Experts of a small language model.
Experts: 352 squared ReLU neurons an expert, 2 picks a token, a softmax router.
Training: 533M tokens, 4065 steps.
Below are experts of layer 7 (counted from 0) of a mixture-of-experts language model. Rows are named router (the router's row for the expert), down (a neuron's output weights, with its number) and show model dimensions 0-255. Each number is 500 + 25 x the weight over its row's rms, rounded and kept within 0 to 999. Numbers have three digits each.
Before each expert's rows: a language model's description of what the expert responds to. This comes from a sample of Wikipedia text that the model never trained on.

# expert 18
Pipe separators between cells in sports, election and minor-planet tables full of numbers and scores, plus semicolon score pieces like –1;.
router:502557530494514467447482497479504460496490514516529496513517494456515472504499514483488465499470489502531518518465510489569527492514517448536484473490478505484462481518532499463500494478521497507488464513497537468485496485506513501509525500552512545466485474514505464497518482450478530483504459513490473475456563516519483484471527538452487527510532447504460501461504479483510462493549486457486498483497463509481493531508538523465482465481506503504491527496518505510491499518496471495522515478547479454496530496474481548541535462497456525457490521504494515493519537526502552499486490477465492500477480542510533507496487481520486537534463480488558514523514502530480517490504504516552519463475550495490472503521503506486515495490508492467539515468514538482545486497513485
down0:458430544512492447516506513535468518457502537467464540463506508486524492565505511532462488508515522535483488467510516490475500480480450493492514509486488508475487497497486503528487509518517554473536461475497461536516492529481465541459495509427484504492500474496460444495478490494495504508478480510497503505501537488506583536507519500530507437496506493491481450513527529475481506490492515504510519520469509534531479503480489525551496511491523493489518521483500522500476517485498512507475514512474532514550501493499506453502500493516496492507488521460484518524498488485489511518531498519488485538528469502508533576522523496483523485486503489477501514507494530572484486506486493489489487484522520477518482495502480537534528537458471499479499449506520475536558509498486463
down1:520510485555509496492522523435531512521504489505478528521487484467511491500471459538480497489490511516471469535542485497482466479483490496482460449488497528512523491535507499500500512493507488501480513503507457503502491498494496554481493503495478480459488503501499502536532467532446541553477488521509450513439504531486486502506486480472497531500509508544500484545529491499451489478515542483451489532516548502514500495505456480489513466497516443511490526495512529453502524501494486485510513471509538542494498471521493487514505496523488464544509525476507537469491513484533506498495496489532463528553500494469482485539522471507527526548505533524479522515494489544525518524514509499513491595479483516523489544515484534503499472525485536481468453489531559512510496490465466
down2:518465523507450500480479530525515528468485539500515500489523503492507499497486506473471483501463537491445477489457489492530478477529557516496479472539444518479486517534474500494471469493546491532466495509477464505530534490536486510510496453520490506516488467492521492474504464500547478454506483475428476489539477485496467534486498487479498497515520497490493497520525530477488450510442490524518526517452520498482516486530533427491491545534493492496480521479517498510512477477546493533471559496509545534508544502511529532484477502466507559475485509504534479525503500475492490515497501514522513464491497465476496514484547486458497530524490516497512524460534470489497463487504542462488506503512466501537519512477485489500480501487454500514447457510492502517477509516491524

# expert 19
Verbs, participles and -ed/-ing endings after was, to or he, such as used, served, moved, divided, placed.
router:521524493483526505481515465483481488481514514494531525509518500486504475533484506488501504504489493529526475510458538473487493487494532482514459481521495498497443489501542492500503438482511490508467499554501521463499518535477525539509516516534506524496484437545531474476537496502501536509510484499516505482451568489483468490512507523489485497522513468512518477486530498532536467501506484469497507471527487512506528537491491509503481496472493491472491457498503480554520512507494477512541552448517481493483508523478451528489537493475472530507522495496527532479516515532523511484465517528484493516511470516462514533471494498551474571514487503452509536504505507436487482468482511513517491506478496556535495487507562501479487517535530449442500509441455520475506497505496470
down1:540469462496523470468457466499516481438481502501560490541511520526501497492488471481495518446519513505549499510510480487529513497530483448495519525469497520500483487530469495497499479539484516505487494463488506536490528462510508508498548501448556498493502494497495475506444514507526532439487515493459522533489490525486506492501552514491455436496530475508501497521517525481509516462443520469520554518500473479521477502511491485475505507493483496479527513516501496549494549479501479485491539501498531550534498514491531486465518467473489513517525510488512509489532480448461514549515544498540468517489546469506484499490468488510563497503495501518506527540470497488531490552506502507521531522507479497484507486501467515494528508479510519494484473528487463522446478511528503
down2:506508475497473459479492496419471458474489492501484517463452510476503505517504446526475469456518503485516516433520498515491506485551534522500503507514493487504477487561510537499470519521479492518509444478474506493471503467482473473478519498527499511474473515500506504485474469544510515515501466470504505489480487512536481527494490476503499475482484490498531490475523481496509514456489532531540511485525525514499484451494496514481433476473535458508484546487551476474474477493522505473502515480496516513525523488473525495490503514453491473573512498472506534479480495506509471490539451490484526489525482497487500464550442509533540470505487498479486478497490512488500500511498482513539484494509462485526471454508528509557482459462483526499503538518510468557482490492488538
down3:524465483458495497502548484510510502567527471517494532490518523530458508486510460484484513488488467521494517513491509498502487517498541536524495520494519502472486510471521522470514450503520522528488494508533445503475493519508494502485490494450530460499491508477471510533487478520466510519517492481497517469503444439532514472498540459499449492527512528477488515527474479475507497521513509484471533497494488494464487521437449514513527520521508511517509479479494447448509518499526530526499462542486515494489494497478520517511509526518462490493484510496446487528490519518512501448442540478457522505496522482449518546508474495501503494479527477491509491489527509557503520480504454505503454445532498534490484499452497518458481506540519483478523466484490481484502513482452447

# expert 4
Time words, years and the ends of capital acronyms after in or the, such as decade, season, 2016, BC, UK.
router:495508492480540494491524489484494483503528525505533540526489553483527444530478470528518500515493489522533512480488535498545492477537509473537493510496513521475452460489526485452488497472502543512501502507526527426528499479535479542526547545542535526473546459536477488468510448486473523476526478527518507509521517513488498528510490498442483508478493476522521462477528511520490492500485479489495535486501517484473529489498515486471481465492485513516438481475524521545518474505510454506528515449520498520465481497483476519522498488476523512465486503513498509476508503517526489514493509498487505521467482519539495503487480468573470520559482465461514494513530529420469504497501502512500494492485514526531474483525526500452529515518509497470499531487510467486525511520491480
down0:458482501484505488545485485475483473477487534457486489505483529485477496522505516472528522543460478505473509499471515502484460505524490515498483491445508510538458515488509493477526530524482508551472494507508514493453504451463505499475546525438496489507502526446458482504531500495490506543485471489490514517452533514528539538533496532516505514521519494512469502512498520474466480492465492469498443453502453530465517471516512491517519527505476529522494492483496486509489527512514504488508489500487469525520498483484502472550515541504509468517497481469534499492463529518511495455519494520510538517481560465485450467480542519475510516500525514460534497519488488548507488446473474499436483499473497517482548503500495482493492489483508454521497498493476489492504457445440481
down1:541456490480514507507539505474475534499532493490487494486530476513500538463528503452457477517470472486494479524512482495459508481529499478448525516490521463504520542426495496524517528484544530499535508465442504516528495501464511502466505498468493486545469492476501517472454542496500497540515519466537478471492516507472475512469435514549487489503459570509537482487478483513506518505465495484526549514532495503475486546495536509511507472497523486500539494479493523470496485490493524464523474511448532502527503469498536449520510509478523512505450507502496507541490498500492477477514524482484517487466525516505501472479500520523476539515523510495462502452488524520530533511472472489487486475470499501507506528472506504513495492534490520491454473543468494535518513505539541
down2:546471512478497521496484492546495503509482511512488489441464508536513503500491478540457505515511535495503506497488476488527521472461488534479514476491472486483479491456525465512534522514513503558539507511497507501471462507470532505487507467498477521470476481499489518515480529449463536516518474567523529494496500500521514531503468473485522493500496550460493527532520480516510480490517484479489499483531539501468553496512533493471490472503494485524506499488495495532469513438484546496497539521505462492503534484493482501491462531493518501536488532487474506528508499496480479468462514513490518476544510485510491491516484503475448570510456470488496509500559500505496501523561472487479456512495470510516453488494521520541539465547455529526546482499483476452539499531530510

# expert 12
Final pieces of personal and place names, often in tables, such as Sukarn-o, Rije-ka, Lópe-z, -sky, -son, -ville.
router:492530496509525506484491472491515477520555495537503525543514540497518485526482516485528537509470518549533503516493491452530483502521508478512458461496488521523448482508525498507476493479517484539496472529480534469490506504489526520509518542544534497472518522496520470453530453465442535488508470507494517477522510506482498524490519506492493506513531498538483509477506468531529492498503479455524499467527500498494498508508529480465491453480495547488490488506494488542494507498497429504502518423513467505494473547506448541509494496486460539449479522527526490479507542492494531526519517531489503523498479562494503533499467493554514518521502506510506536533516484476496504467506489532528470481495472542506487470525534463500532539511496486458515541460509524454514486519481491
down1:434532549513507543476487465511539492505511463504493509496511534470514475468546512459471496549478482484510492524518490517482468521531515508456486514529522472497486501485526506487485499482532482494496516491496478534502550516537483510521474486479469524487470480509527486497498534508547484544511519539496500455487512467515508496484512457489512459479486504526484538460538493529547500518512491502519476502483495518512538533498511497549528489472520492514494559515510526503537517514488464457515490522464471491522502502477508511509531511522504493507514456514515517501492481500451495492519496451495503524549498493478506487475476432507547474523485512506512482490496531516485520470537469488441510549508456502459495520570516534458467532514477520491440500496529526478458523522521491
down2:496481490538517495495519445486486510527508478493482515488495503494502530475496497489483516487468517503489507481494485488499483562534529515545467516530507486515524465486532480495501499483505460509492536476505505480522498526508495498499483516401536508479485510404462489509560536506536520513508495444516492458485462488512522496517467487513478515484464510502557468481486503514501529463530506518492499535519542500498456476493496498508472454495506482505519546502512514518475475505477474512494479486489486498451445470507537498479493527473496525488471488480519520494507504491493500506546539506529509556537546510505487503528501514493449501454497495514500455511432528535466475500493479528504482466497446488453498467504501509515451510474499532482474511537496541518519494492503472
down3:475501502450537516466487510490473496491504474489524498493521480521524497494506528486525493451490503490534527522506525504476480464519467495512472506483507429485515485492537539443484449521489470496458512499477498505494475518504513505454441531489488535516496480465495490470518505521449477457496505476502463499489486498486533500497495525459514512516461525534497518503516506486468488570531507497486462466549522524474468489498500544521521466505452510496501556519464497497515499577507522476510490514500488484513506492502477560487496487524501501501464509535539553491498504454463496516450545549517512524536546519461472463532547498510481478507521544507476505494483517515525528501475504525525488530505541503524483534501516508528484501489538471470523500520511521527506501470499496

# expert 5
Inner pieces of Latinate verbs and nouns after prefixes like re, dis, con, as in pers-u-aded, undeterm-in-ed, employ, investig; also closing quotes.
router:529517491529522475491524474481470498510505495509504504542520538466512498552489518493535543458518515514548469480476522505561478477491512519507493515495477518503485446494491467460485496443471507537488504506470508456481504533506541488520523517550521542499506482578520535493516476473489510500485490503468509465470540495533456526492520534514485485477501482520473464519513482506515478508485498492528500545522516467491501537548524505488502513474486530477470483500503538509529488523533499509536515486514489491461482493505453498547491466476480531526495528478477543464488487539519534496482513520501500548463448531538472479486481482524492512550471502491503564515514499463468539465483502502483494492493494531531506461497527500520516538490470476506493535463473540488501481489524481
down0:492500504485524497482484501495503469529492453510514475479493482520481496489535474493488517503507485503512492538471511486460481470497478511480497519500522480536509520512536487502485549504448497497492514491501475499518488525486478513498461488450490513509441518464514508526504553466531517455475515515515491515486488511467497468512541475519479485506498488429499461495486473491517495496550529494501502513488510496465536515504482478508556494486497496502489465469519522486533512474539461552491457512522549484558534556493472486501504530512473518516456463495537470514453484509505477487516482481550460508467463546468513468495496507503495463473551504461534518509494486526500470509549460456511471521508451518507527536498478525488520468472485553491529512505515476505441506452483503
down1:498453501474499499486505527528513483526524523526524530467498478515507482487469499529533513517449506484490464502487500519481532486527479499487508488486462546507473468510529488484516470466513484496483465475495469487489490481515472496505549503496487522535490532496503491484498483510506507463468471570475503475479492535439504478444515492476501530503530499500511505491518487484501486515471505535489560457509473507480424474500516485519510523498498489501501539451483533522493509563505521500502512513509511474521523471503458519469527460497502499481500385527491502506509531474528527476472460490476501495460463513497470519512540489540498461503490474494495476533489492500508483488459539523552500517476471512529480495475489483447477504501507528476473500530481520513515495441452514
down2:500499497541500493504532523521519501545497500518569458501503483498525474460460459510532517473518484495488549511470490508510522486534534468503508523425502503506545509499465530518483503522482438537512481472454510532505560488528522513534516483460489509569466474480504503545535511497493501502497536460506473534510507505478550516477453519513463473534482494473503467494462491502517527490490519490501484503481497504510513486508493514504504465533476483520496510476507507423452446530507488519467495515505512506509477480483483482475477497517466536504498490510498485485458522523510501546473492494475470474519486519525495519510480500504515461549487498493493526497479507470512514509505492474504470470511512542479523463519530471501526482494479451545483549503480508487528505518527572

# expert 1
Plural endings and plural nouns or pronouns in infoboxes, table headers and prose, such as Teams, members, they, Votes.
router:489502511523514452465492525485477489515530503509518475539524504519535495541476516454541492474466487507575470500499514451537500492510506482506480476487471536493469443516503480484482515524502508544495484542522522519498529492535499520504504551558501534507553475511552471511548479481510516541535501523498506469496534503488431512518502492495497501514519452509481479512530537525486476513545503456482534507542466497492491510514502510486513515494526500493484491520495530484517490496481465475493493495502484446497507505477462524545548513473482513496464512523457487477531492504548521506462536535520516514511472519486496490508483488560476556551494493452525545522535495483516527469498503511481506495514504520517476479548521507487512523497524467492479562493484480500486513516504488
down1:496471519472577503498511501535470502525470459504522482512512507525510535495454461532534496543479538488497477539490496498524507527473499470465510508540490492494479488519435471515446487521514479506466558497486479538507532480521438497528451527480469527465435486508561494510481527488555515514521495498495525532533505532507515502527499510514514464525522480514494501507468534509472492499482518511510526475477535533511526485505517529542528499478474493461462493532500526495500505440499503482499489549477485522520558510477478542540526507502500485542493507518476517485470513483508439526521525463503510499511491508519508508502482499487493490488505490480494514536512492480503536474482494462464507467484493484528515500514463502499475474478500523513494487547546447479498477528490523
down2:502509515535494486496531472501548484462514502483489487519447480519455525534500489507481524480444501499506476492493513504471511516472530499484464464482518492508505437497504460510493496479462522500530549488513506516485527474546525477452493507500518513446509526512520494498534508546503547542533460506512533521540478541530512476513530487514516504483501503474515510496469467506524556509483504521502502455481550516495543491497476481534464526513493498491529534534491515496487499516516529499521531507497520452522490516546467517492519507548457467474484487485504489511516456488452538480482509512532508500554476523509519575465499506502478515469541521527498524504551525519503526492514525522516512522519481527490505502558492484521468480470463502484455517504521530501441468517517508
down3:496483529490529522504529536542510521432528524476536463479532483460481498474464473507478511485502511489496501507469503521453499496487493506503524516518509502476500518488484510545515442493528520489520544496493493469538505454515493478487460482501499500494530495469501480514518530516456499497509551491486525537510521476509542507499514485529483501517522524547510514535459512505509488488491524505539504458505470532517507494502536503481503491510530474479503476527476511479488521485501538493508509500480464485459486492516491542523499437483490501518523532472488524488492554513501503529484520473454450461478519554447511499474533536486503493534493562501511467502424493497455534491514508495529487504523522532492454501453510488479474460523478439506481501521518460513555493521458503

# expert 8
Line breaks ending paragraphs, headings, list items and table rows, plus clause openers such as that, which, where, when, because.
router:530522468469541477460519490463474479498516511516539524503501501504475483545486497531498506503459528530559516485495495477518516490528557501508479482530490528516499472513503463481470513485519504479509511537484522500498502482519525466520523536537505518527541458565516480478523502478471513503527466500498534451492521519518465523503514496482456504516545472544518499479532477549518490534509464486528498504506464489483512545540548445498465481460512495511508482494481514521522433530496527516515541477521486454503465517531458505544500474490497526482494527509506528475531543515486521502480510515495509524494473525517489491466484492528472553516478492489496540473543483477469515461486518518544485493497497517519479487535526482471535492531518518495502496483546515470546512531525488
down1:490491507508525538479520490526505479494455538518487517499470464507524522462487478498470517538440511448488478536469513519496491474489508467523517512454487478483499537517484479514471526493492493487519520497527478471528533506513498508475530477488553500493456438545502528502510511470475473525475479493514519487472523527473513454426513516494469479495520547495526483522524469545475450516490499495487520514500488510533542498486513501497487485507569513506519527487502519512519547517500475505465490550512485482482511519505473459499531494540512515452485550517467532548478495506503498506506512485514426483503507475486488490555480473508470504510469469507504484468500467506503477513478452461469497546553468493475472484501529515517505490519471479526483482527493503487505494552487529
down2:511520479505508519498535488485526477442479488460491505476463509523501478505492535497517507551487479552528468485478471491538536488498484519521435519507475500470478501461505487522472536490484549526459518461501472462514492484480502492515496465489524519449506526522487490537515473524498506522514488493486494481515472552512567501502491493475478525496541500514482528482516504506487476513540493501505525477501453503451467492516512460472458525466509469425495529504477524527521498496503484540497509500526508525494530478448509509502521461496491472487497423503483516512514484469502494519494509478532507487517519454529515532518536484442468529468540491489562505466487501506528491501481483501509511474470513522510512518479505484469454481532458491511485482526487490501523498462447542
down3:526535545504508525485457553514499520504477483468465492484491502514523491524502505556537495508484458480507454519480499509473477461572509492500506523529528498513539493503526485505486506518498475479481535515498518464489484532515486512521523492458496497504504547495496507518533499489479533505554473523517465505547435526531497516523507494479502465503527560553513491480482501481532496490501504493469493551473549508497482503483444512494488544501498495523486536510503505521533478516505540490471473475521511467472472486486493493514471492521536467490510518463483516466498547507516566469505469480469522466483489451518534501503517512543541442473497446495495454518480495511494517460502476525469508482478499492499444504491506496514509527517444489470521509506515518508517505451479501

# expert 24
Noun suffixes like -ation, -ment, -ity, table header separators after Event or Election, and election words like Party.
router:508501478471529467465523502472490486528508519517505488500505537471510455557503500517511477482502496517580503525462503488567516459503506520492493486489459527477480452529505516496457506462532513522497488521475537480488485518508515530511539560557525515455491480541526485477539469516520524508499486518460514484463510484528456534479530515492496488519476469484459509501526505489519484491532509427475517457536479529460500496512507473502495479490469504487458481537530530524492464527498447483536497462543480504498502526501467497511517495496481522479495523534511516495486544544494514475489493491475485523520479503541514505522500496523491538543498445494512544510531493508445510463486468516521490499514516510533469487518540473506521500500533490479474529487523501492530523521490485
down1:474518476483470514504501521498486493516532478493494481476479504505509525479528495501550506501470482507493526496471440465491454428471482481496517509515490487507490508511550512494489482476476486461501480492487543503473515503493543489476492506428520431546477534517467500488493538482463483480522506519517486508495495502499511502508484502496496481531478542476449447479521460505540539536535494536552475533489490481535521509519557529502480473504506446460460512468500491513501470470487528481518494501499476514524494535509497528487522457501517482512448476499493508514463485504518528514530494505500511519494569479481486473513523495523501475522514505492514473522522494568493497482524490501510479510550474506501486462480516439511496561489506488520495485497477477450507468548531523
down2:504533532471488495531536490544478555486519477507474494478493507540548452501495486490483465540500493511515520506502505451499452477508479491476448475471483499504450516512524531529464505526503512473523499538502508474447409500454509512472527495473541524493521531507490462492532501549479503488492478511485505525502477508506506533520537542495543493523512468501487462512527511531509535500484467499522493521486486480516515536541517530478469512496553472513483529540496527509519492502457516451516517483492489506499521513461483529470509507471513490449513516485514467517507490491519496522501527492470526524466458491496495483458518581477509507468488553502510521464468506528530502480462496554504500542488492498486496490483513489483452529494494529523531491518492505479523476502513507
down3:530508532495556517453483507499500468541473520474542525469512464506535541484479517490565475528478524479501487485491523490506539483534489498512497499483508499479519484500500489489491498508519458489504509465523514503497522520536506479489461524450447485499526469482496517476530469498462472481479477477523515495532518475497513484501524538502452477534513521548521550553491453493508427496508515467500476489522511476509469497491512478462489528451473472486487491488532494521492482552504487507478515485431459462496501526524490529552541459500521494488502488481520519499518500497488504488561473483471520475504509555478520498514496496530501523492484500502541485551467496540500523518536527445501492444464523500499491472513503478496476491477531487477493503514484538509486518501515452

# expert 15
Leading dashes of infobox-style field lines and table separators, plus labels like (born, Born:, Died:, Released:, On.
router:512510522490548442486517509483524515538493529496514482538539520480523477562434522491498482497495509526540557474525499510521488482507499463521521484515485515522467468497521515475520462484497511493491476543483521492512519531503497523522524470546540531501465489552518477500549477464449532464519441525457472512495558527515468483498548533453499497535518457515478480496525455501496479523529496485498530491478478502512509528542594457479515456505529492486488508527510501527533510526482472476515532466503479479488533513507483527529523496475494541484531518525507497467525528503497526523498521490492504515469498515523512488486485465493513493484477492475513509496495490495491488479467488523523503476496502501527506480506533463522514538500508482481524491449530505458495502512465492
down0:473502474519522508522504480477487560503501490480459487548495537488507520492472488466501493484474504501504504475513554463495468498569513483496470491505529511495522487510462518517480469545506498492479503536494485517524507526446494520469500465487511504518471527509487486526496493538532542502473483479502476516499470479508509514521525510514509449497502503433529517501502523493464461473495491517475547495518496478517537521477453476541503485456522528482487515495492549510547476451485548541521518528488493504478463484525493495486500512492526528512497513497531508493528557489522491497543527460467529521542513530477500475460461481522459542501541505505508475497488495511509515499459489459457480512507495463514538509486509516495509510493479482562481468500463490540527487519468424
down1:467526506523495510511508499475552484518546545510534464486475516483468488490481471514478488561498478511485510484477537491492526518498504512465496510436520489497525453498513509486500493482467505475485515495516510502522513510477495496456529521396471522486530478504528503477472498510500478554481505482500498504478500490526477487514534525485533482463500497464502513533493533457516502504528502520466537514539486535494481517452532491500487519492464511508507520533514493502463501541492528500520450455506508507492506517508519490523487517494491528480508513491505517521489529543476473510506503504507503503499548570504507522500472528510456484497547493499499514509463497570492517446495481472465460491488502466455490490500500465447441538522495536533461493510495509440491532449492492
down2:504509538486536489484533473467534478546453498504488453500510512525512506491468516501517466554459496495489515528547529519506524491457454503487525464524535505484517495533540491531486507474514493501521491461498516506513544513522504541487513490419490461497506520499516559513507495462500502497497545509480473506501487524478491489479503506527473501527491507499464507491502508463489540483505530527494517482509494469535489463503541502489483481522503486532482491516478492494497480481539506504486484498497514512479524534526477549501526533510490522468517478522481467486519474473486551484522500467580490514494522473459476481509504472486500522486494472530542523465477583568475470521505528524538503461497499489494448468480523453511501546476473504497491525537475484510509477526515494

# expert 11
Middle consonant-led pieces inside rare proper names and technical terms, often in tables, rosters and taxonomy, as in Gilles-p-ie, Chem-n-itzer, enterov-ir-us.
router:484512535515537481488533492485499520489477473504515535512504530504478480525473497500452509521507506495565488502517494469506490523510527516546441460506492524532456484503512481500513492481504467519514487507484536489498537505538486495511489528565498507496505508518519478495555473486477515506494520498485519508484523511468500521533544474500492510476502483528450465498519470494524467485505496456524554467525517487516536522538520495473501470447497492499491452509485494536504459514527443513530502475506467522501452525495452528480507500492480541490512499506525502489506518519540541476518449490474513513482484540471500511512499479507494528566493499528513545529549494451458483469493523527555488502493490517506513479525488471486567453486508509493527536478509572513493486532504503
down0:509532459503502519483482460510499470501516525503490502492473508524516533511501503507565504518507476516506522513462515506511493491492495484476539476490514502470487478472494504525508505476527488513499517487514486489496506515495524517476508533366512517460528516429510559475496520499539489496509446528508505489499476464541494521498507506506511483499485528530495525526476506491465523496519507466502510479529456505466474466474456489505517462476530510469514487488491493523509542473474459495502524480537505507498501481555466516518477496486472527463509526557475504485527493514501502514497501535497522490478517471493523521494483529555518488490548494472483492490498468544537530492486464493489489493477463515469455518489518501524474562486450491506535473469460465459528534484466498
down1:483512484493488531514503496479504473533453490507514486458480492452504538504511519505518509528489518492493474529479517484477485467514473515510542468491511497493483511511503474514457434472501473486467487472519505482484494521511513480521509550406499491490479506427511514546556467499455466480469492491507500477533499463494423480523460527502529459501485509514504526529488515464488470456501504524517483559525533491489485477507496505444489504480504486471499513465519575494493455519478525506493494490537499507509498474515487530489482507474522479533508480510522472512486500496477500488499508500513512473523475503477503542550521524516533475475535452516495511510502510502543508513482494477503488479506550447500497478482479499501521559486507494497513566505480512462539475489523522
down2:507499509486467463509538443498515503516459477523480514505434498460498518489442475484497507440486502498515523518485464480499490512502557514477467481511464511504508522549544459473502501516530486511502468472480511525490508494472506489510479506430491466494501476469521490500524530507509482483479500506512491527521465526522536451498513492464516503487523468503520541469519462508517478524507483496490505543537470518496517503524476510564500500445487466497467518464507504481487500486481503518502468500447475502455527459507525470510502493458508467503519475477503505459484514540520499522521458520503466497534466465494472506504458503459516513516501495498536518454493494493460476431469532538510476501507463476487517529512514543489468530517481482502508538522518446499540528505492480

# expert 0
Capitalized words inside titles, chart names and proper nouns, often in tables or discographies, such as album, Music, (Bill)board, United States.
router:515518523489519469473494509483505495520506519480535493538517550521526475507484515537525494495490506506533496472502523461588516480509492491528480507473491493497472479515535504495486511507539528499478498507487528457472516515486507526488474556561515549489506466557503457460534471462483539454523470492482471494493517492519505511508539493469515495529487452514502491489531502510552511510503489471484498526511468550509505477487541498497473442487529512471462481483511473498518492507497475516515537475504502514492494504509481566500534528469478534461509510546537480471507537491533501471486486512477501560482448525504483487521473487512483524521516473484482515522525511444494552507495500521485478472499502551532481474469523445473489511490495518459543526481495514476486513514482484
down0:481524479507463498476528456523531522464517505487466540521463516502515507496500502506512535491504435518513492502496473491480494521459481547490538505505511556501498528516443495545495501500514501522500572497521506497533514490533493492519472486455530488535504553521492517497484495533522512509525462461479489490465474453495513506564521546522513506526493495535559540548514520524512508497505505507530490468496520517527520485490499520458474523461481498549484490495530490556495484499511498463514510527438532537510494517475527513522504505545496517494530527472520518519488506428487501537504519531494472470467506479477494465510553532529507499477495475517487470495521498521517497532462500477436522486495472507458506512497465509479504514499523475517461519486496502495473532528497492
down1:498490494509487515439527494493515446509545522534515550499538488525481514488500529480482507523491486510465482505459543495515523500529513490458470500532514483501483499484483538480512530484472486478517542507492477495480468480506507491500487485493487535524527500501553498494495462500523520482514531488460528526462530504566509529493506469505535511550532547496527467506469469527497537529524447529545499531455512463473497503527471509488492509525499489515560510513491502514481509462514528506483480488510521508513460445495465497483478482446547512508497520478516491489517538497505479504475470526535537472538519467455524505523511481499489482537526485546475455446530497526489493455508515501483506458526526495553512512471486473541523501526520529486500503466512505498489517473516543
down2:489507488514524490520491471477497455515526495512515569503481481534506488446450452503497494500473494503506506486522534528510462519481528477496487481492466508575441524498463467550563528455490469483515447501521495529480511515489528479576506514508452476497463537529472503519482501523479488505496504489510494500476560514529512496483474474516480541455530517506507456477489511500487472521488487504485559481543507482545489481488531466518488503516457473469508521499510507524530476471499517490474458506507480509513477467520482479480522491508468461500495517469514549534484434518507508475537491486522495519521484497501485532431482495460495506509467505488471502508505524497492510528502485487530490501493535476503481535503508510523530469456485525486510470480467491494511473513502504

# expert 21
Singular common nouns after the, a or his, such as school, church, director, plus middle pieces of long technical words.
router:505514495492507462461498505474508514539493483513507524516516507478488497562499511473506490476456521548544513532500511492526501497504512504533480481528490494514492492531484500472484492474483493530459490507514525457480499510511507521505490533549523498487495485521493481503548466511467537493511487496499536478503518517455503529505504510454482492459475476497461474494540520497548495512484501478502511453515525513500540517481514452447504483441492527469466426490518504521504478501475469496499489452538454494504501501504481515503484487489445556483504490503526541486511485515530537476494462519496505517518449548539513507476516494514495535518471482499534499476539494396472518462511493537488530488483505539549490495491516466496525508550520485512477507459510533463508488504476463
down0:512511516518483492546502520479514503488464525539476510492557469457507515476539504466520487482522493479528489450497509488528524496485513498498500544501476476529537520499475473513495492501504451473440497516491506534488500523570503472488491498435510516500516487524522464531489483552516496514478459496508488527575516504492498541521481504465509465497495496508485482514479503480445473484508517508463483529502509497526515496518429508512529493545509546500503518476504507513504511480501486495518496495484512500499519520499502477480456533535462550461496494556490448453458473522494516504507490506492456484558498502506458511483478543533501502464521473474508492467530519479511447495474535492485462489497497495476524536434498516497532491511506525502512528532510472520488491468451508
down1:500505524490507489515515488482523481436475489488527524528524498453505492511479498479516508507491506518496504475466506512490487482476518508493484514444504506516500495477546519482508484529415475485497491517507506523503519514482498484527529511541526488474502498515490504536482541516513474485530485521473502476481518456490502504521543502486504494507492489517444501452579484480506522501472516496461469514502496461497501506500545440531531451515513501463513477508501507510498526472508504478486497510468466514504460512488463473499494513482488526545551520460483480532512500483466551514525541502511527493526519448467505525494468482487475530510490507520503514488474522536492555476502478468466545506539519441509523514486521554525541490541492465462505480548455458491449519505532476
down2:490520502505465514533577453478496513505512527502468512532503502473507476478532535505518502513506471508505466516520538479520523459499501528540495483504487517495461511538497471448546476484492509477492524507507493508483488514474527497508471573416507479502495526472479470502463486523509511488525544492565462470521508522471513511523520509473479513453513491513506471504518508439517538497520493520487522475533548518513507502507475499490491469484442488468443507478464489538501504540517509512504530448483531509539508483504519485506507515505506511487488455499526527524540518502455464489504499475486479503499523524486473515486432481503484500507503518458459499528489516473546505478509538494503506489541463479514474486495537468477538478494517527485501546470493503504493462516478517

# expert 2
Conjunctions and articles that open a new list item or phrase, mostly after commas, such as and, or, but, a, as, until.
router:514533512497536473485507546483501499536517498482504527502533508484511494561468534490510475507496486514512483464485485511529487494533521523537448458510505512457500498528493523454466514460483489527461478524497526470521505540518493505491507508532536512489516501567510482508553458519465503497517461502488482491488531507480486515512526536466519524497519507544493527464533470506486469517533469477513501471507502536483504540510533502455527485483510487547485458558515497481527467526552466499512530475554489482485517535506503504549549494469495528498514490507510525454508534521490520521452482528498507507471486534545529501465492479513481493543511514505527510497538470477476512476505488488503554484517530528528475462522514491490515542520519508496501524469524500485497547532525452
down0:463480509510457513457484464530504504488504500509494509468479495518532488480504485489518530509481510497505500443501506448516466522510495483519467531510527517491510474531524519489551501542467434493517522456502481512474453474514482499475498460512503518523506511501518469501478479472503488487444545479492510502505493488429487450516467480521512510466501544517546508535481522526497481482529502531511500526509496462516491487540487512475495545483497524491460485486513491505512520488498494516457482505525453486533477480529466465513494504496483504526516516498503507514466448503531518470519481464529520492503483531495503468499521474489486517527496526511478543486485536524500497508522543512498465529412493502469494510519534489550510460515451497538491441518534486471483531507543564
down1:472470498545500468477491464483521481541513440505536462502454523510510495455528529528492500466487531526465528506521503501422514484505483466503517458490483500506506487497482517468512544508469506502473522518502555461534503525505477537522485508418519507505486478498531510498524489459464481490454491534455485479478508501503541484515487491546494480492555532463483474521478517472536512505539476496482509478492509450510495475475459527512466511488538472481492502495504471486456464468486527533507481499497506495512531507517474486498486516483482484483486522465483519470514480516478509493482479481500483499535495479480521515496480498444495526500479475477468500480489463571481490483520466492470533501550498541495492514499537430514520499477485507479513518467501524474496488495457475
down2:487526486502471510497535519542496529510553505522507467457478517534467491503499543488547480484497472486494475483470473486521542477526480511550465520489480449527433497470485502451496493536527521464516477502505485476471473475502538505504496452502501473521510505476489520488531462508484517503509500507490465491499505487487502537514540551518485497481480502474477476490518462459527517494495507533547488491499477536487508472503498507492457521544496501487475515499481495505510497484491553472513505470548443471512485485515483459464519507482504485466482508499477530496473494460515510472518533474515484539474494515438534519534504505446478447482506479478484457542515519476493527495468465542485470518473504513443504530452540486514472517510502518493514492521488523565520507476481493